python train.py --n_layer=14 --d_model=320 --n_experts=16 --experts_per_token=2 --d_expert=144 --d_shared_expert=0 --activation="gelu" --moe_layers=[0, 1, 2, 3, 4, 5, 6, 7, 8, 9, 10, 11, 12, 13] --router_score="softmax" --normalize_top_k=true --routed_scale=1.0 --balance_loss=0.00396 --balance_bias=false --router_z_loss=0.001 --init_std_router=0.0315 --lr_router=0.000295 --vocab_size=32768 --norm="layernorm" --norm_eps=1e-06 --tie_embeddings=true --optimizer="muon" --lr=0.00141 --beta1=0.9 --grad_clip=1.0 --batch_tokens=32768 --seq_len=1024 --train_tokens=283200000 --steps=8643 --dataset="wikipedia_en"
Below are experts of layer 6 (counted from 0) of a mixture-of-experts language model. Rows are named router (the router's row for the expert), up (a neuron's input weights, with its number) and show model dimensions 160-239. Each number is 500 + 40 x the weight over its row's rms, rounded and kept within 0 to 999. Numbers have three digits each.
Before each expert's rows: "mostly gets" lists some tokens that are sent to it at least half of the time. This comes from a sample of Wikipedia text that the model never trained on.

# expert 9
mostly gets: "ah", "ley", "ik", "ara", "ya", "z"
router:511476557464538493470487497544496552593491474504485487584539493501505465507442506505485469522569530539597551509558576528516504492515470501520545563551505513484596528425510468513532551448467518559532538486547492550518572480534439429476543555
up0:507497523501560466424567495569493465509373492543401544469438481494485550480454531489554462519523571494449492450512463535503464469558537503482567560550494513477539515426527547457522481547453498488524545513431477456485449529478555464492509483
up1:472544524520520486512498536526473498524475443484544506512524503476535521455503488524507456464488483499521487476466499515543566513426543507425558534493492513577514462479505520485415445516477466521494557479527508555488527580456504467451420537
up2:424415486540403611509460486451453529440526495491464411545532477473473566525406454537541490518481517567495478486508555476478503521559513534521413572481469516498463492551548477493443531491451471516515453514536514490458520477568478480504524490
up3:570516496519488518530507472496561522490489518538569507484478513514480493420484547613465447501467576543524499513465443471433505459468538535465497565453396444521453557469475559598498494508406535493493498530502504503500475490445511508482516534
up4:436500524478538449471478539590518512530513458538474505526457483500519605508426486491535507542488536522494471514491513521461514465492474507507478501444515549509496531518488468490472497535528561535453527511426540543438504514545529506499533498
up5:517545573529561506491494530477469505519522507497412487526518469460485512434518501547388503499518537554492529526509490444475511495459489528545524534473472429495559512523470494485574490469451506507490515496542534582484521555530497509563486509
up6:498497495450518515451517522479463530557557459486553463469539455455478495451536508538494492531557530559494433438590464433507462461432499589500520493482459435469516560488538576493545519484558585489452553472474489474477460480528484560533525513
up7:461482459475546565553549488517471431507493554506467505538530506501503506497452526565410472515536467503468484525563501526448500476459517489514576534504515461509499500433484513522446571510444493479521552561547492531546552504526492482456560491

# expert 1
mostly gets: " team", " States", " School", " career", " years", " time"
router:480487509438519535528493519505522493596558439483511455526499515458486447552440525512525445548590461562546477529551487423536464529533425562464512520543493520577529519442514484508499505515423527484510546519467498458462520446541487507520532488
up0:472533535496503441556488502499545497553534396488549513549534432490525481482542461517533502481499502544523484520524546528488489492447522515527489472525474503545488494544566474544456461461483485492455522530557561524495519453527465497405508565
up1:503523514453587496491552635485522419483482543462482475412528455546499483480524531545448495478456573522483512541543572560468460517512482446486551485451521520565556516489462484505518471572511489519464454542461560467489479512427537542554535519
up2:402566508595492500503514490538422456487491501537494534486529502538521449492493530465498457551545513487510448488494508510591509492476500481483489486532469454558500528449540537449568498546515458466486478471459547507525579538511485476524517466
up3:520468439403541492498477515456458538463546493506532503438491530558469513504457516512562534491528465468499506478515469562522508567528512523485538524415551470492446471474572522521434492512520534448492491521450481540450501517542409505502506446
up4:544547515511535475534475478493584458464492534507525526519417477476468508471515601538539550473472502558471500565511498442544465559471585468504427517480567485479385522485478545400545548518478505518555477510441589532492475454522519432524422545
up5:454538551519486525511484488541470493436460530469467520473485486451592590529504471542514479497531514443521513518436554418572525509501501532478514490513495476518513454497442442554448498468542444507564546503515562488523549487507473431518519535
up6:384495478475492518593540493505552476518534525508466438429538497532451416478567496448508486501584374543504400554485518489496533499545529518504474516455515475531576486439511539532446554479466556493490512561508525390489549553564494488440535427
up7:489515531546569513521502509461519560475459540536515485539584527414487491498511539493528545552428414546513529466428455510479499563506546432508570488507594531481548508511474461500474556469461477461501524514507454501529500509584547506551511458

# expert 5
mostly gets: "5", "7", "0", "1", "2", "3"
router:512459527469451533546486560459458469519469576549504467558536480503419480499534498501455448514474512488546539492571466436516407522450512522527475513569523495479489472468498495523526536558464550584559520473562477526488534553529477484614585499
up15:422496575499462543575521486606560474516484609548534550525526487425475453511469545440452527491473490551543497523580511522567563472488477560483487466515467460432521478484455487498487466504514494439479536447475508512503425490476441520576575500
up16:448529548530488524500543515476473481569513489442503540491487467495453498519548572540488551503526484560509438415568578495536530469538531516570421509492477533510427494511516542520494509525598504527451585524488518421496539480520505451464517541
up17:537472586527529538488486492523517489484524475529484483556500521502502472482379549443484477521489537509380492525454486459537466538438481502389518587512550526499539490413597579568513508498558478545467493512550477522432580486499555431497565568
up18:472470500481491463507555437485509473516515471577546456481478424491478435503430551508545471524459574596550437446525475472481563485492539514558496553543520442517458468509493539530424475443491561566491446547527518481519522453543479505542441496
up19:483511487532569533467496471462544481426429482444459488497588514458511461550487474452518588557443482593555507516552510544513474474511479472519566539509534418482498550548504544516475556450435531520541524494546490475573495470534544487464493482
up20:487472566491545497502508543451477555499472536528490467570440537473497500526453508427490503504526497549523518515497481471495506455405455546554505475509547602436518543550490481485449568547464527458540511522512535526509506562487585481485510462
up21:582518474535490448449446484458586544446510543511529535551431544509464451559456548528542465489501461504545497559530493487479535492534529498508563440559545516497593434518477510505480420419528527518524503528484546493496478504520423492554556498
up22:504485478551552481495510543541523417519551533410485463476508467506440552514475557518460495544529452498499508441574522410520527550507476456536476493458518458502527466523495480508514538492560503554441488495499567492501497514396568454487440513

# expert 2
mostly gets: " is", " which", " are", " has", " were", " information"
router:429538508427452425484476493561517519469489542517465422557526611490463477474427547501541496499556498526473513548519528475488481517497516557464512530534511479585524470473529473582493459543500555536470513489485520514501527520484497482516499527
up15:527565494521515485520505478502504501539470506527361543479511516511511521485500467541542488563498520510568542566413553459497460525520493475561549474460524456567543511484485510508478515559545452530489417525529441502534486498496437453521471560
up16:469536510436477465557516465525498465454442402515458550486582566433467488465542503455539502559507536460461526482503504511480518445493458483523528522538475369489494480516517509444464498542578464442618512488547546508527505530521485552478510443
up17:496425495487602459556545509446582486519493494519580460561521472489502473502487528528534499610515496481489488396429529447523456489399487539466503574478545516531545453525579572491520456538548478488507519450547596496500473460485531553450482510
up18:509507562494519511430478531555533478559544440468500473451461499500403507583496433455463505515564493447486496494498525544510512539526469435536435471541480545507517535545480521454511476449528515625541493486554522467562542466466438472464495548
up19:509463486473517506528445460484525589532465487536566484440479471471449482423518507486488471488483536554531541509520566506534508499522483472496478486568553514519477460473496496461482495547496564505554504497550439487460502524489485453494536515
up20:581498587445504556455476496564477465514498489558554543497515493388547523525496541489497530501523514514523521485537552570528517490522512546460482509508534453488522492536460461590520465498504512560542527513542540479488512450485462519502557455
up21:449488453452537532532458467506541511503458455500519467491464472423491503493484531471477436480566485464503542561516564590539505602546529446462502521542537554519472502481591462553500532565460552534525465461477467524508592477426555465506467586
up22:502486529529492501537497442499444518550471500441451511542506497540485507444458498463554470558481542515534482515547471481526517529510462465508444552530560459408432526522523496561482547416544446568442485576472507480490529486444504505477488494

# expert 10
mostly gets: " his", " a", " first", " an", " their", " it"
router:495541493510474442524436572509479544542501540520461497469445548471501558577489502513548542507566516453517590473567523447504519481457521516431504602506534520465516442467520444548504476551457561528527479464496435417459521515523458501465497486
up15:529471556467468496445483477490529498455489493507504545492412581517528496498530495510454528486529512435515490566518502443491463489460528465498517548477501484448542469540481559445542543557478478470479557516537471480536459473502506550571495435
up16:526475438423517499523510459555435545489519546476544510454490469494466455515496496487526517524584509523469507541555550462512497506483490494588514487447450490523487506498501467533534489464555542556470497482491527503489549492507521514530448542
up17:486440507495558502451463529501489457441461510506465538521555513501436482486498547428534492475461469492491513566551445478484500483464520429592434502511494575481493520501469458491456509431513512478531494501510539523480550520503452505558499551
up18:527533492472524564559423486456509487469468578526463494546434482518523507529467461548506540453443449542505536430567507440567554491621486465495499585481467508473529498448445596455501460512586428499462514474521466526510537506440460459453498511
up19:476497468541517537511538534437428450520493504453527571533506493499506482517501490411491448459545448509545488574497476515529442487461533465518562469538540493453521514509463493477512606531472539536489486544447501491530441432510512499491492463
up20:538455473516500548501538531395502502509532503487473423534517559527486491468455565478460541554582564512483509492532427467519446463526463502498492501559509461521478577492464515456543428498460546482467487527507449407493437473459562394510451527
up21:492502528438457513543487551496549494469499530501451500466497532562410426508508509454454560471566486474546427472505514407486560488514470544442481525464432488536494521507574504473499526529503512392468431447437480494472447455557543444480507491
up22:476509458499472471473518512475473603486488533518498423550442476514493469508593504452553515534444514553446534501457508505564459493458516465533476466490531521461540584520479522554463482484473528518545421527527501532572406541524548530543510505

# expert 3
mostly gets: " and", " The", "The", "|", " or", " but"
router:469516566492473547565465540546507516483461529567441451548502525468531491510435555515520534555519512557522547502545576483539499542435511529492418562551556473551531561564505497473483484517518499484529491525487476479509531514451513476501478582
up15:603471517511490479529499532543457567557411501484560439566461506465554462448451478530475444491502552482519487510489573492444466449535480543568481476509531497564521487495498514452555474546433536458456458535488460500480445507410496495492554514
up16:441434444586492580435441463496477511521453457463481461516532498488412435548426555540541487537515553497514455606501582491540501468519487635493526491454506537541415536510567395527522478436423531516479574508450578438551534530549507454518486477
up17:477493507467480472504425566513501537520534530570458538496467476564531511572469459525474473521551552515505461498524513566477464563460460505516411508512483487489555605583506452525536523524546509478514520452581522511451513555510457503491502496
up18:488536567437436497494555516507470578453466502426456524504483580520439477494422537510532478532503548519523528495488535445527500507511478517459478485445478455528475501535437521550524604486437491402498536558513521425564451519432443572459523489
up19:483557463541462550467461472563442449510483522519519404549512466453500531491513494485500410540524526462558493529515575491535519508474536463522458492484487458509498533498460559457518418486483503466501515435544446502460496494532506537492558462
up20:480557527517507523554514493459551494525444495513577474541470541511478463512506490544503508549544544496504527581554541489474515451507534555585428476513454478535517539479481459471463500436489493506471544443479376514517527510527559523508529497
up21:493441543504483508507471593445492548496446521496528515561608471475502474513550484524469524530538530450493467495518465461482498487397516487502486486554521490493496450544505385473452491554529496503448445563503556385425479462504502473520514436
up22:538545563490499504536506471461525526468519526433549453519529490509529494460527579470525516499458497560546463475571460536511429539468426436474613492551450551487475489480534487469509448490489522568506518404475444503477475525520494539518534453

# expert 13
mostly gets: "″W", "See", "″N", "″E", " Species", " •"
router:461549491516515506488501506504514536508498480491570455560518462521524417517410539507512489495529491537487563530550515436481474494451464497507437535503541504532527538411496517550554502459476533535530500518540515485517472502494467491542547538
up0:469488468574484508482404536492526531550511465469536476517496437518510479477515475432466438499529449449476492559496544501606544371522502489520508453445466554509477498405431470429547473494486504586527565509557467513529583557505561479537481515
up1:559549516469460414451475472550482403418483503526504397461481489461501451504466534486466496496514432468536514449578491451453544517458425541490471492552511511554500458420493489540465562543526512512459518486510513511474401441495466494593555486
up2:543596498437488514429487501489502508494419473460530482497531562500458585519456496498489487508482488466369540581594502462480484468513506554489476524598637522471494532486468467544515497422489471489495522557492515477503546510453437552523513500
up3:553454487459554546447527536482460472488505460474506449534549503518526440507537511500520538442494543497467540502541539458525492481534526529520541453482521469471518523533489435561532540526520526474510564569440523463479434492464528458528517571
up4:499495529503481489531515499555502520476570499537517442527484526516471516503445450483429450526466493410514542566534570475520525545486588525501538460533413523428496524514414454442425522519457489512520480465528465519513520497546502558517510460
up5:429513477521468482539445487500600452488440480511512488470448506472501506527542494542487513504517480531500584522505527486495582484477452476502487535432496475552501487499581457569432582452469471495508471512480534442492490529487546520470452548
up6:554468477439421468483558519498444445525461445535582468465600513467505492494493518536566503529569477474542476524501452523549454463535445424495510554393510455456522549497490513506511577479482530479595461474568538508443542468500466501572496462
up7:478494452476525414394489550475511517490534460531503495537531444416436475496495468513519431469577496513475501533477440445485486528484471429581510534492509502582549488549568487480503464565511486470482544478504490551525512456492476516570468572

# expert 12
mostly gets: " American", " National", " member", " French", " former", " re"
router:458485574480525531560481527570475561532528515419600479518567543449492440497510547477500520501526495550480472504529515404546527510483470533515477555553502536521513591460497499584494398465463487493540490502520501372487482499581460466535499538
up0:520548549484522458498437449511489526485489547595507525514503553502467447494525523532486556401463503513561509476451469496453392507475532561503489545554532514519518487444582475537513449511520531496566540456461510529465512485466566445401473448
up1:441507524463517499514471464497456462462543523444516459557473515477474554545535532461535527478459547452548471483541441565532602474482488574519521505470512552525462578475530471506498482501510474458460520557443515484506455506470477468520489520
up2:486488530525465493583445541544481562480509502452452474509545435506485478489481575528450557514476463481557524522469499508623469502468517535523507543541525510486504479515439447496464501495464515521518494569450513511484486536478556445568598502
up3:503518516484457448464493514534472483610476579442498411468568454492473513431477502492421526547545528467556474533561456428471489488555492535549501544514551450517478544465511476385498450482495463551525530578482519597497525532493463489513517527
up4:558464528522483490527519484508492436537462515486499525585508534530526554477503473553457511559564463553440463516464534472458505479548501522527460433483494541441545492456570447527553509439481530557583479555476545492430490482480529507492502522
up5:457491538508509498564535583595485490480516424510496496458570482460460519487483497606469501504497507481523555432550483525415544481560536486414472459485429520545454482559497496562499461495532565473477498493489441443451537465515555526506461474
up6:469495543518513512531542480517497489505502438547551495476472486508456448487545454499544482545531516496510476498583552414506512520462532562443572454486537528504499492483455519524518441484519517541542536556488542522577471523575397513536544480
up7:461593500463504558511492487439557539530476520535556445501445515605517547473430456556525443569548593490457465520459492469539481507503522410526478536518491424502487580489524527452515486448421455521457491520525503489516539501506421485542544478

# expert 14
mostly gets: " that", " who", " May", " September", " March", " I"
router:497428490533484501526481487564470575485504520459449498479505542469519462489377607506503494504543551527438501481546554495572471514440426493555552527548534488505557506460489449537495471492539543489454531516493483481551474483527487463522558473
up0:514503544490540513531512491503495430478415449522569523470473533473493542471508499519569445475557563546464470565471538500448492517582524443502501436452412515523586480482428461565470491531485466528548553530524544476549460399526509534483446484
up1:548495539520531552558482488546602564484477471477450480557530504500510473429462577470432431549505559581551511515532589532553433481451474501513485502469502519508500435508500481491458541482459529436506475482476475448571463505441412548515480541
up2:433518568510503547541486488584504473463431454453564533484567519523522502462505533464500479495518595449479467460546577433503543471494441433391474512474539466462470490519501457576502466504497487492467444468476456524523494495487537500489451532
up3:514503476442504531508563517484469439509483482532488538483492508515474466618551447554530419495454496529435415513586529493523513551500478503546485543536470559521447480421518464484492531527525484451521519510552528486528534543531498476506525470
up4:538489480491447501501478520452448455570526469491523514499448428514485420522481513448429449509524523464394488456494509528516450471426406502494516506489516461545491516503524552605450456514581496541476523554505550470545513549609508503540499549
up5:502510472552524518464476536433506462453488514498489415520472552445459532506530450510485466454537465468521486512494477544503499468495489493452576435451488564558550516572578573565500548442466500557540491487546559542462488433432516537559465496
up6:524487480465506520496579514493504433452520483470446553531463560512556539423546538465484571483513494496508519488443480458400552456490542542510507405505481560517547507466490500544612537506520504477533505480452521515491456461511465556511556484
up7:424456494570551561518457454586518521486543497468480473464554511410542515511499486565487472494490478472493438466464454508505542542479428520538439481481548541532498467533455445516486459469506496526525573458484541469551408517495483454578474474

# expert 6
mostly gets: " (", " as", " ", " became", " As", "^{"
router:503536506456454524514452528590510510517478508538549486502516574502473470482456520454487507478548517530445505530588561455539436519495451525509551537478529525511537482467404523554492537497493497537541498514477498479523519508491489538505521556
up15:507460453529515471421457487478522475484527531471544499432457472513554537468543516515433538527506517516553531529537456521527508552472472542471441466559501513475482544496514468502514537532517510471576465509476496488522484514543474583536443558
up16:527478472393450433464469510486503519507533487452451469556584551512442513464468530508496512569439502498527441518547494524492499513484500473465509500487514521519529499472448537490569528586504469538558457503436415539522518526487493482564485415
up17:463438448480478440522478479492514476548492559493430538478492549468555490538528591410488501455577469564472485507522513508504483486444478543488453566571488468443430496489571475462502511461515587411525535480540493476471492572456546532479523527
up18:491537531454511536464515429557495506486492500501513536469521515451476503524531521468533534519442496442508490513441545519555475459521560485497525458520478463541462489553538437530473444487499483437496540531524506561498522467544491495431506481
up19:471470511544517522540522459485540449461525520565545495481503495552404433434491575504481528533507560579494543459504526504533461509501484468517410539486469563482532534510519554573532477444475495529475457474506426518503555484562525458542538536
up20:527538519486537480515471475467456428491444482461517492463594465509505428394504499488449481547442534541540586597551569514548505433527551515450469542521448496480500451466503544476531507446564533576505538499494471523478547504427519561465501519
up21:513547484524503455570474528446561541562494488540521508591446542523479476511550521499486446561465476525534532418455450499493501475428483417505480590484541494481500503503455449465496456445516495521501538432542521428543496539547528592499577441
up22:525553455451466544569464533496513462460533421525540482466536513520501507500455443483487590476527409460473512484552521504477439437481487439568426487459527515516602453491511511518484536418457469435530506494549441520535465474508486533547507513

# expert 8
mostly gets: ",", ".", "–", "),", ").", "/"
router:481434522503428524476498558523555491574551479510447410517499497496489509503484506509492504513525557513483568566584526512474396436458494503559496561519541437477583495484549492523601514515460544515563492514487441501577506523501489482526594467
up15:436559471437541555485491420573492478503532516528572550540522543521460468500540489655479452570463529500522437542491479478428523543497489557517438536522447509484516493442568418527518518520569466493501411374473496538460509539498477533478497509
up16:579466546554523456537527523471460482528476426493506492484515528506556492515505530509522500605566478455500514525531459533480511530525479514538468569523539519560512492462517484547521546480408473480532449435464518507552419544499542488510483504
up17:488477529427518594579519448523516547483550544471414472426566483487522559455501453444498494512585443485448489424514576405557509501549539445505531532560545546450516541529509462479541500513484488569478570431536423526485489536464476507491486468
up18:513528507541445461525497577486453467451495487508497521484519491498496537526510471535450584442510449531521534504472513529439451469528517500580495493522508563502486573433504478423563532550506543550472536491520543521501496469448495474482545472
up19:481498452423501539449446485495589460486454510475494490533465507514532578557457499485516532474511447524553434542453381516531514534521506499470533430459514463468513538544466473518529514499552484482615559500480447574452466624511578510463470551
up20:439528494467489550469483569556563463529501510465600497511565492394485488556533521506466550547479464502511535510533524474479544540423543480443515554473556539432482502459525483463438454557518567465520503569538465488463486532511440506384439516
up21:457483530456487493514507487603496482490466527465475503452489502527534480501488548538514456465534497514474474557580496461443410505538557516478551456502536512493532469476472563471504508504438454520457516575426491496502472513503455550514532512
up22:537565483491505543458520452520555460464521475479466556482480472519516504532486503517502437542434554544534545512570596483518501494527533504484492477574509537473494500506517545481513502433515454488458499525473513510537496460511486456545573498

# expert 7
mostly gets: "==", ")\n", "===", "201", ".\n", "199"
router:458447580435512591579491557481560457516493523576545479536486500501483518494509549506433482481505461490422531560525552470439514537458460440463543492541535532477558430518494467507525526492506502421507503505503524469492572500510501530501531545
up15:506557507430576500520535593482499511510526491470478494472558508468501476562491529497481561505479551486487497478496569457480509467507511518482439478529542498494478471558544481499476431475517461500555525563541499531548451491559448481499486504
up16:436406425465547537514449456406516469543492469536475492494451496502494504461487534463564509462500487511441494526543463507495486475528463458482537518515510468431522490530509472488515515495499543467559535592551514437533469482523483514481470505
up17:513520522473516600522545537514492520418494505445565522530510534486404481491556508449416575450441470530503520578492480489561451477518469542539557580505476521477558462490471488538485589515556534471524526496558456472489548446421500504455467604
up18:521508516536494454488490486482541563530532514469501526564524502465473524540588511484431500527513510430521516539492552444514532506469516509511476531512465450518522404531571432465500502439544547449489415548491484407489520500554539515501506488
up19:518544520506540477533410463507539458496504452478512494493509487480510540481520557550467496536535475568499469505492524532461469532475496557455501515449534561525584551559492420503509520438526523502503541528511464482477465471483464492469486527
up20:494553445459483498485549518493504476563522526481517513501449478523479473562468478484484462468496460514491452504549520492563426457518528505512485540522511440496435460468504408590434526492495545524495532437574526464505495496479491467509393520
up21:538546575523450570589472440531492492537544528472469511500496465458473553531502457532421591529488549484422537601432533444517501494507496454511447543507597470566515491569492543501483478548485561473502472575522478483451476516412441484535471504
up22:489436502521523493492473512413483476535510540461535505592518540488444510497409478522511424513529475441439579469459491488477504527532453458531521486476568488494510548513515474540480444482495491479528535468436540473496472579443453468518416476

# expert 0
mostly gets: " \"", "\n\n", "==\n", "=", "'s", " |\n\n"
router:523503502508479440474490461518534496490503503555502417563483553449459523480419437517449449528509530539509538555564488473517446519501447554534529526615442488503643532480524543560524503435469529499510484480443521471522560456555455457510485501
up15:538525540490531527508479546492448511523490513572556501521454543472506470524524548445452494506523563498459497513549520459535575455471466544442540520503537547507518494502457541538480566501573551527487530480490554495528552500432453498479563501
up16:498515556538445531486502501474528536565479519586482538525431529457447450472531479509478502566544491553529464550517496526491511479475505487562554415480555521441537565453550500515562505551511427480496431475554497524570533544493467499491497499
up17:430564536465511501512455503487478515470461509564507499506557513578506486470508563503526518461499518545504480533448455469515505529457566536544449500467521436449507502548495518452419521527478542538454561494481459542505475528542516542447564463
up18:512517512461422434561435580472528504586483563525560493560509491525466502476533457514441538494427457528575569532502524459434511500503461497488499564530517526430553489553514516461507530443532528488486541461484529480490545459537473470548548426
up19:547431477536471434501533537457571519453501472541521508541518550521574457485497508497437539547509525464446495523486418501535518515523517538531508535436517475522474440453498486565444554521510519558505496400530462498480486460484469448507512509
up20:453505443551502565516501460530569441520452552489521504459571540483520523473510477458530446502526567529446555527499478496410474523495423472505420470529432535483561460509519477513491494446483453567460453504489521445452525487445479503535402506
up21:452464491530502538473565530539539529467409469528479509547489496513533508482540562460471473490496516505485474440530525537452489456456452553481503521456499480540605449491560496498559586502495555536500506489492411438560501500489479475470492505
up22:535563491518452515412523455426480486564521532516501513507456496573377508498439490524522458467512496493485444556522512479394438532486521543582470515487466481531539473546490601515567507460560491460513482481500518548524503561539491528546458485

# expert 11
mostly gets: " of", " in", " to", " by", " for", " from"
router:507516551500462462572543505539510499545456485513478438567454463456525415490463569457468535516527499476481511578513542462492465521509490464561469594514467549519539503402430447540505488519499574523468457580497555481524540509443509495502549557
up15:514538506528483499535452536515509490506515499523433559533492447423450565539479472461523437543540527521492565532477512472468490494492503544525532503519456507482514541425528487486516557466541516504484433519559525494485566507551414559511634455
up16:533467455499544501524518555537554512543454533531445529556513421529409459551486531482503543509587493485496517597514432455433529573451563533459535504560529512480509482516525483502504538494531505455550498454428494510505563469435537520562429474
up17:516528486525554519587501441492499489526573473476494495504536510512567515473489537489514482567478596480586450468518558461492477483486441406456507561601545460436479507525467498474465524420515488464497456529554482495433467458450495514540483481
up18:527485523479457543520462529510436548521532466503544572493503491500379523402554490441536515462478510509541389477491587484490472514506460488459449448437492595534476532458567491528580477528555482488497491484446471500527513551478590505482563509
up19:453498469448484561513492538482427536504477506488542468534467419458500534406478498586481541469555462574545488523489542465503467489544453439508499577489494518569501434563459543556485576489438463541583487460529542457573456474457433523594494481
up20:447569498500501518527497508517448514534465446510531530433505593525478559510509527546558461471511518471516524529558525469517473477417507485483566508571506554437404526447432493469552574492496500568524508482448476496512509471574489533505476534
up21:494465517457486487556519497569474508536486523511522484526452456493445458523550486458508488563489490455539594510482512523486569494475492506532542508480521413431482506447447567438547534463551559576515488495535497526428483487519499479482452463
up22:538511502527439474509531405491480545507505566492514511460466485521597487527465482490442495476497503504483581439487541492510527459504439451539514481470512463550472525480502556508530525530532534506479500464407549438489556505454505520504557390

# expert 15
mostly gets: "See", " Washington", "w", "W", " South", "al"
router:462495512491472477496522493539485486561508538512498467587519571458486401495495490399455478497568429496476481517550526499511542479449472503469497524588548542483544521475443489516484406491468529533474478475469345548485459456512493469493535533
up0:571551477520531527539528569483561535471409505502468461527434655532518423512535507527480460572485445497487513604447513493529509447499478487486517523520467546526562508479470503494501457469510441507463466492516499492541489551483582536466497479
up1:547531545528517498498495494478412454443386498597584480463590486501504416552482543494554527528483533519462571461510474444485457510480540449519526543457489477555540498447527484546455488541526579470561529539461516509596520535501543481472515538
up2:444531486495488503465454519420502449465398496540498481470525541448558527429484516473473547493484499465485490506504535476513554487496547436471491542522563472552517473534462451530489501480436454548502494451542489503581513542484472491462519467
up3:465452485551474525529538483512508489610531570540484446475552524476434474525536540525536501579532483440469508481472441530465511549500491535489474552535536508536504523570495530462484522596525517474457486508522416431518515536553484552493428501
up4:543564522485498481490439492492542495509514555562491451420505466463513468544508464406474532504490523509525519478426531580578484544403497552472477500554491540525513524466537525526529486532498523465505515451481501477457549497514473493423491471
up5:445548479451416483609444457520486513494525521503569466496451523498522504529466522545494515505464511557570408415493447506472492537529557570522500498522517470556534513480600477505518475593550405471460457491506509459511514466502532470544480521
up6:483506460515432518503537480494472400514518446581515522508507556486439465425525475435528462564503525518564504551559515482449483537515377462509485469511506476563565471576494453445446436516464519570520498501556433618399470432529494485471496524
up7:486494486505492514582496542441524517470463561467564527533598469476523557447509479486480508446481562520525518517472538490490502506504522478504500514519466582516510440481447502529435530548510537538454498515439403516429408449591514506562434495

# expert 4
mostly gets: ")", "\"", "}", "]", ");", " –;"
router:422499509499400538572503499574496487530518523521466414605556561474549528456482546478485427522549434558505537536550569526528524518514478550519545544543517519515556491483472488568482438516469481527515564480488514536540500552542474522492521579
up15:420523494501498457493429520502586527456544475495487475445538503439543489457529499537434520545409446545504434538487522502505459508495521569473484488467485487518503509457453500555432501519545577464515493524486512495531531594550540551406520480
up16:441511459512522455455543447518490488636563504529476521480474492532471410511528535560544506485488481541529476468522430514560519417522505508481504590522533511518480505434553536441480449512450549501550558532555550453529614474487522504513526534
up17:543515526497483540494456490549447570522474495522541439514478465560503444507519470528546439509508498539504533585471445507516477536519537458579505585541516468399434496502498508509500426454503568518498549563443533516471558468450519506505474555
up18:476487443582469511526414495512529506505441454529514477465477562452518536481582490486440428454421487429491498485563530495452537551476533495564568473518480485508609526466580422559579500456466499506483530455489535479541567519508490454553450433
up19:481514528512470588532528522485553439498591506486536453477558489473554422510488524491560506495495463515414523492463513498495470533455460544468477469508503445473452561457477462448485431523536532540536547497511554501493416535536542472518491520
up20:447496530391475524467488519533512519495527569486495464499488505496493538571456488506482496488390565552475513583502499446451603451508440449479521483568486511538549506535542494433489504474495538532543502464573486478519497478510495536517491469
up21:526506500513490523475508500459544458545556457512517507467457591473515503539513512592531504543493506504507546546525481510456459466491481485505475512556455473453490465472429487544516479474500509549446462464505474529408448542429537507472471495
up22:491517417508484520503469395528458485521558502468464499511508486563561464478447524602510504479557500511497478507505554570492499495564458488524532464487529493523507486508488499511455494522496564451509478506529543448495512498471472460551435559